Weights of a small mixture-of-experts language model, trained from scratch on English Wikipedia: 24 experts in each of 13 layers, 5989 steps.
Below are experts of layer 3 (counted from 0) of a mixture-of-experts language model. Rows are named router (the router's row for the expert) and show model dimensions 0-255. Each number is 128 + 24 x the weight over its row's rms, rounded and kept within 0 to 255. Numbers have three digits each.
Before each expert's rows: "mostly gets" lists some tokens that are sent to it at least half of the time; "gets" lists some tokens that make up at least twice as much of what it gets as of all text. This comes from a sample of Wikipedia text that the model never trained on. Tokens count by the router's weight.

# expert 9
mostly gets: "ig", "ab", "im", "ib", "at", "id"
gets: "\n", "-", "as", "is", "at", "\n\n"
router:104151087126054149129163149160117136114139102116099129161128094155113137116102124136125148122105132123130123150133130151121170120141127105116164140094137161143110128134145110120135142122095113121120133117104133122094177147124175144100136124157150103109128140161147139116140168169149135142101144152134126101132096112144089117097136172120100096125111153104122174181115126138148149121162155157089162108133175104095146079169103129147099140143145171148130127194149119114115093123122156127142156153088138125141115122155142143114107137120159119191167112169155026147121170100115116079117098110100122125088136143116114158119103100159174135124111139117124126116152120135072128155181132143148119126129137109114118119099106128127115117125156109144135106142138150132096135129166123

# expert 14
mostly gets: " and", ")\n", " or", "\n", " &", " +"
gets: " and", "\n", " |\n", ")\n", " or", "|"
router:141129091126151129138172139143135128136127124096125114136173132136154151127165109156116108070126135172139178105141161188139166129109087125157115121131088117081179161124131115108132119146105104125129100108135147103132097123120092120143113112158124153187113143149154165133136132123094155141098112160129153146146156104124092152175114141180137141145090157136131174102097083116099112123121107192085145164121084143118149129161162150130095161131083119127138117158134128130115148138171133159160119074095126125115165137131107108125157132119140111132135119107126117142120123145147156155129131128123103101171137088130139139139097121085102142141131121122115109108132173088120137114118167125120116114143123078121094109122165116216106149137136148128143100123154091128127146124132098

# expert 3
mostly gets: " by", " at", " of", ").", " St", "."
gets: ".", " of", " by", " with", " from", " at"
router:141138175134108117135155115121126126117097130022160156165180127140105125135168177136129112130116122086087106137112126152151157088112141104125079093127130121126131030133114138090151140108161148147121118144165125174124159108138125115119127143103114132140095107120116105151125124140109092110131100102093124182111134127151110154101142123116109160130091121108110138127105169098115094130114161079111116100139191142126126133133096129122142111150126121136121117141118137085152144147133102120123124188141114155152126075079139107114141140128124147151167141149116069131094115049113149124129118137147132095141133100122103138135162145115115129145139117144140150129179160085123149125118117108136137140128168123127116126146125116134090128112144129130107126104126099137132091145096135

# expert 21
mostly gets: " the", " a", " The", " his", "The", " an"
gets: " the", " a", " The", "'s", "The", " his"
router:133129152096143104093126141013119135145162152181140131133098095126175139144130160104114093131157095070119124152121090150136088128098138179121119185140090132150106157109176143138148123147113162139138124149138128111151126142143117130147138141154114134144129132125144124140121125127150117140135127125157139103121146100119134111144128120149123138104144126140121117119143126132124230118110132085130126153107128121062094131099122114146147146123109125130124134105111128186112119147124128126132124099128114132124127151128116095143108138127127084058153123133115109120193132093142143133092095138157145154101113116121138135120143114125074135106105137149110157103118158142112149089132138143176107128140115168138100120109125119121055051101119102142143140119134159132115130129108136

# expert 23
mostly gets: " one", " two", " first", " United", " U", " I"
gets: " ", "2", "3", " first", "1", " two"
router:079098146118107104158151076137142184062116176122132113114114137100132086124112124148127128129127135102136081143126116130156146115153130112110115124129107121148185129094102124107128094122165150113093144114124136171111136138144108133163135158124154100095161109143106132118098154122111143141063129132123154090112164085118126150135152113093117111080142130117138094126100150119136128134128069136116122126142121146114117158135117141148122111069163097103117141130130133124137129096112138133114159148175154127101123140160177112123121120078175130101132099146130106124102119116171133116141082131118095160128127118132089144134122110069114168150120120170122108154131085121172098134108143148098128109110082093075160117117175098121169154133121132094098131080109156111113120134134144

# expert 16
mostly gets: " |", ";", " on", " On", ");", " —;"
gets: " |", ";", ":", " on", "0", " On"
router:124104120130091111090095133145113157157075142086124135138128137140116104116113142125132229169130133112144122125130136059107145109152120152151159135134140151089126175128094051175063094163127141122116129126107123174136143108120112130124121119144115090131153146157125107133124121130146152116148098129122129124123109129141150126142109131131113129118134142127142093128152142134113191130094070060098140128132161116115130137131146174136146115111126097122127099160127118126126131138147126139119132118199107134139133128119112112129081139122120122108130137083131129113132110147115124151124130142099120138118127160129117130129163134125127067110082112145155125119043121113120114161138135141117124146114113164105114137116136091070128113153121220139126140139104120139112141172147135

# expert 15
mostly gets: " that", " which", " have", " who", " they", " where"
gets: " to", " in", " that", "5", "9", "0"
router:087129155145129129100141154116131117148121117166123113088158120120100138134124104148119084169145134118169161152130142156128065177152118113153153114155115115082156097149113189161115124147118094160095132089110095128143133147136134131112129146133090191153119103141121157097136115099092138129079149140109124121087136161112141120147188115149115099150103130107125145149128130117125160109110108171151118115123101142162079139127129148145153156158115154107104149107112095096101131110076119110130139099153122120133118091150109128130117118142109114138119138121135150123159138163102122118139089127072148118050135126129096138125132091153108132118104123108133108201064125098075111107126115146128120139119151161133123132120080126135162116129114123121120109143101104094076130157137136

# expert 10
mostly gets: ")", "er", " family", "y", "]", "\"."
gets: ")", ".", ",", " |", "\"", ".\n\n"
router:095113109142167120157141141107171146165140115191114136088100157156162148139072143111145144117086136160098163138120117124149114135141176133116142168138104153151085113113137131098086083102141103114108118110159130151158123118133123119154133102114133167119101113120156129135130106144143133081155145129125137138104058107156131148152134125140129159136133126107133132125141126114104131129128140130104166084130116150205106145105138141094144123117142079144120149118148131097100159134075100110125122148203152131116147159083170161172127131096128159171107115126147124050122129136098167109118092102111122098095145109098136141154120119105153144171140114113137115101103129147167141142121128136147151150112106134139146152135134129111130117175166119131156121137121121143134137083126162

# expert 5
mostly gets: " New", "al", " National", " World", " American", "ian"
gets: " of", "al", " New", " American", " National", "ic"
router:161098138144124136134169114130136096119111129149113079085123134119125122129129145155139139155179139149100138128129131110138159130107138155091123095158144120146181177158130137198097153133147151144138114141150149131138129126105116140138137136121118072157101112107120110161136158170114115113133108162144130146149131154124127110075147139113107103093123145123136109180140089115079158115142129086170106148134167125108154118086122101149165165112107131118133127085124146140132119135098125130109112126103145127122113125115118167108138115159114135157105154108141100122145124144171140137158143134103179094170123155137099135171073117137145157128164127104147097072162124089115084165146105150183187111125155131101137109132130076115085094143121124120110157122113175136142158121161113

# expert 12
mostly gets: " music", " Man", " Am", " each", " art", " Music"
gets: " the", "\n", " —", ")\n", " part", " an"
router:109150122077121116130088129187108077148111119164138134134180142085109141119153116149117113138119148117181095073158139139133134108149090137164156143137101154145119123102133145112164174095147141144125156123151125136111117139134131109089138128110142092115137091135100118129087128119143115124128122096128129115139112145129126097158106165134111125128112127063122105104175155159146117123114136136112148123147121085133146152100146108130180102088129118100123134134145094147121127150105139153131100135148124086100162153085097129128132164156082149135125110124089105145105104150191093156149128126136143142133130149091186059082090170108129116141156139147141160121144144139111167103123131167121123114099151150105134091146125138167103184107127147111122130085125120123154133144103155

# expert 6
mostly gets: " his", " he", "200", " but", " her", "196"
gets: "–", " ", "201", "200", " his", " he"
router:083070163096143120135078108147143140119156093117142099131123156114199111123095103105132115139119097135148087118097154185093081095109168078100115100151135134114122098138133097154124112111117136138165134119092114122141122157128119141140138149115109131084094123126178140156153110120149124146124112139148133109101064120098101139113141119097132178142153139170146119135164111126132109164193144143125150104139134171105095133134150102132093104073150155095110138126100154086131132131138123133137163117097127155131107114108117103152082145145092063116112139123130145133084112130135140117119113111116134150149109154188142125126133155135125110140113104106147110122175114167120116113140105146163126135129151106117154147151108103108146128101130148126121144160137079137119122117116189

# expert 11
mostly gets: "%", " new", " Best", " said", " such", " announced"
gets: " for", " as", "th", "%", " first", " new"
router:180166150148136096155113163141115149117143090105143116183133144088141146112092118129159116100136104127093150117136127061121167171130177161102109125138159125156143147130157121084114131126122119108139114151127141111085146126098095106150130099123102114134069122117126118161121121173120151126146133164165134108155136132112158110127139139110170115102163142162108114098150110128125129147106088164114158183146084091144122084166139127095114106132163194108094152110140090144116130140155147136088146131162122118142134156110121120092131127135114089118157159136128183140147188108168066144118127126145166101118118111115119113123108146100131148118128097132141135130117102156126133142146157107084111145128121114132093140124096128147113115175174108121127120100113119136083116147140126

# expert 2
mostly gets: "20", "11", "18", "16", "24", "14"
gets: "1", "0", "2", "201", "200", "3"
router:112115154136145142128059122127147151128236125114138194155128143092096118124162146128132136142160069205145111118128099196126124128138119184143140107100138110108100124142111090115130105212116147149149126148125107127141134132153132123132129124116110178117151116151139142147143122094111142117154080137123120141119119139104143136167163125101115108133121129142163127072127095133129163095139093048128120120102100115124137134138120100134118142131119138114126123120092127129111102135182133126125114041121123132125132120146127122113135119118103099065101162112115126124168111165101125136135131146124097104110124132171114139134145125140142114132108122129121143168129132116156126090118114127135103137115146152129131147123103100107152147124116083148125154127106125144133122104124083

# expert 17
mostly gets: ",", "),", " In", " in", "In", " July"
gets: ",", " in", "),", " by", " In", "In"
router:119125135124126128105212126191139141141125125140106143107047149142124142119138131080122151197136120087149137130125111096142124122121080113133151118114116117111093101116114154097094133129093145111154122136119083124099127138123151121133129126116092163107145131126122154118147131113125129126174179127162116108148153153107117124136071122100151083098135116140127124137137124128116115118164205076146116134138060129139128142136136158125110158100119125138151121062118122158142133133138122108124129103118164139140119133117104152130137115136129111131172147148116178173108151078175123114125114136106105097130128140070132124131101139164144147150128135135089131097097135136108135174120091130073158125114114094144141131104116180101177131127123143121115133132169126161158155111126133

# expert 7
mostly gets: " ", " Bh", " Carlos", " Rh", " Type", " Hospital"
gets: " ", " W", " such", " c", " more", " an"
router:101106164129142126091158134098151153126189127137139134153129131098122126130156123121127121081124095220149112120127106151128083131105128155141119112112122126101101154181135076120198114176120121131140116157112111116139130130161125123100140121131109163131129120141139147132132129135125130121134104136129133133075152142105145138165123114109105188138109124128191112095127120111146139115106096068134112147087106129127146144131126106139128147138116128120122131117100131022119124128169131115133122088130129108136134120179131099119085123135109116075046145067123138122146114157124126135109134145115099090101119124130121138128138117161108072140102121087124126133160143113141135115124107072074098137119136137135132142112094088085136129116121091133120127115114120143137120137127111

# expert 20
mostly gets: "ley", "io", " James", "ia", " David", " |\n"
gets: " |\n", "o", "a", "i", "ia", "u"
router:107092166142135136075155130092115155130180125076127118162108130102119115129150095098123115093126112177148191112104067171137101130095130157147124095152123113094119142160126095091169102162132141151144104111118102136128133131142133140152128112120111175102131128138126147135139131152106133131182088167119141160089147130111131123170143113135110154147145117128173088103128108084106161113154116082133102148089092125143112139122150111132097126138088134111122128133093134101119123152152149125127120099099114126138117134183138073125130118136101164066120125110123145148129088181137118135111123153124122124104113121167114158129133113191115092133104121094120135140142139133100110109135126106117115155134142154119132143153103092045133128116127065113130125120120112098146131148155122

# expert 1
mostly gets: ".\n\n", "|", "-", "==", " –", "\n\n"
gets: "-", "|", ".\n\n", ":", "\n\n", "=="
router:094110125140167137086070114096127090109136125189137122160108143101105118145108099144130135125183210128117152123121072111112070129098163104098140100108114112127110155147124136109156143113123138131153143102112126100112130108142153118086124103095178114116109151128124097125120141140129124161109119142115131162145103124120117141166170121123110162119155108143139154098122141122125151139144104152138104128120188126132176131134111113121121124112124169155132148068090132149171088123186120104102114146114149112127114145201142126111128125140126165111076136161141150135111096170127106109142168137102176152116118135144112145132110114165101129087146149100110139108108096164095143131131114131137108119129136127116142140123099151160182167129124142118100153124127157130126092127161095

# expert 18
mostly gets: " (", " \"", " was", " is", " are", " were"
gets: " (", " was", " is", " \"", " as", " a"
router:131114089115128143124063142102151143120154116118135148143150125119142178110154068166136091104138118149145147132148133095134103119119108168174099134110140056081120096157109091133124130108125126131141141137161140089128100157134129156132144129121186145129152121097146146138134146131174141119159109129100136154079143127115161093137088089094122128165129104124135114114096127124151115102097111152164136139110117118113169128097144103137117149167149114098134121146101145146112125135122112152135125192162127114133132120150110170141117111159162154090065112134148153127133147138150137116084177144138072088124130160179113095094132127160120093126116111128143098118145141140158135095128141068118134150115134111172150144147111131077148110138125094129160121085115146116097111109115149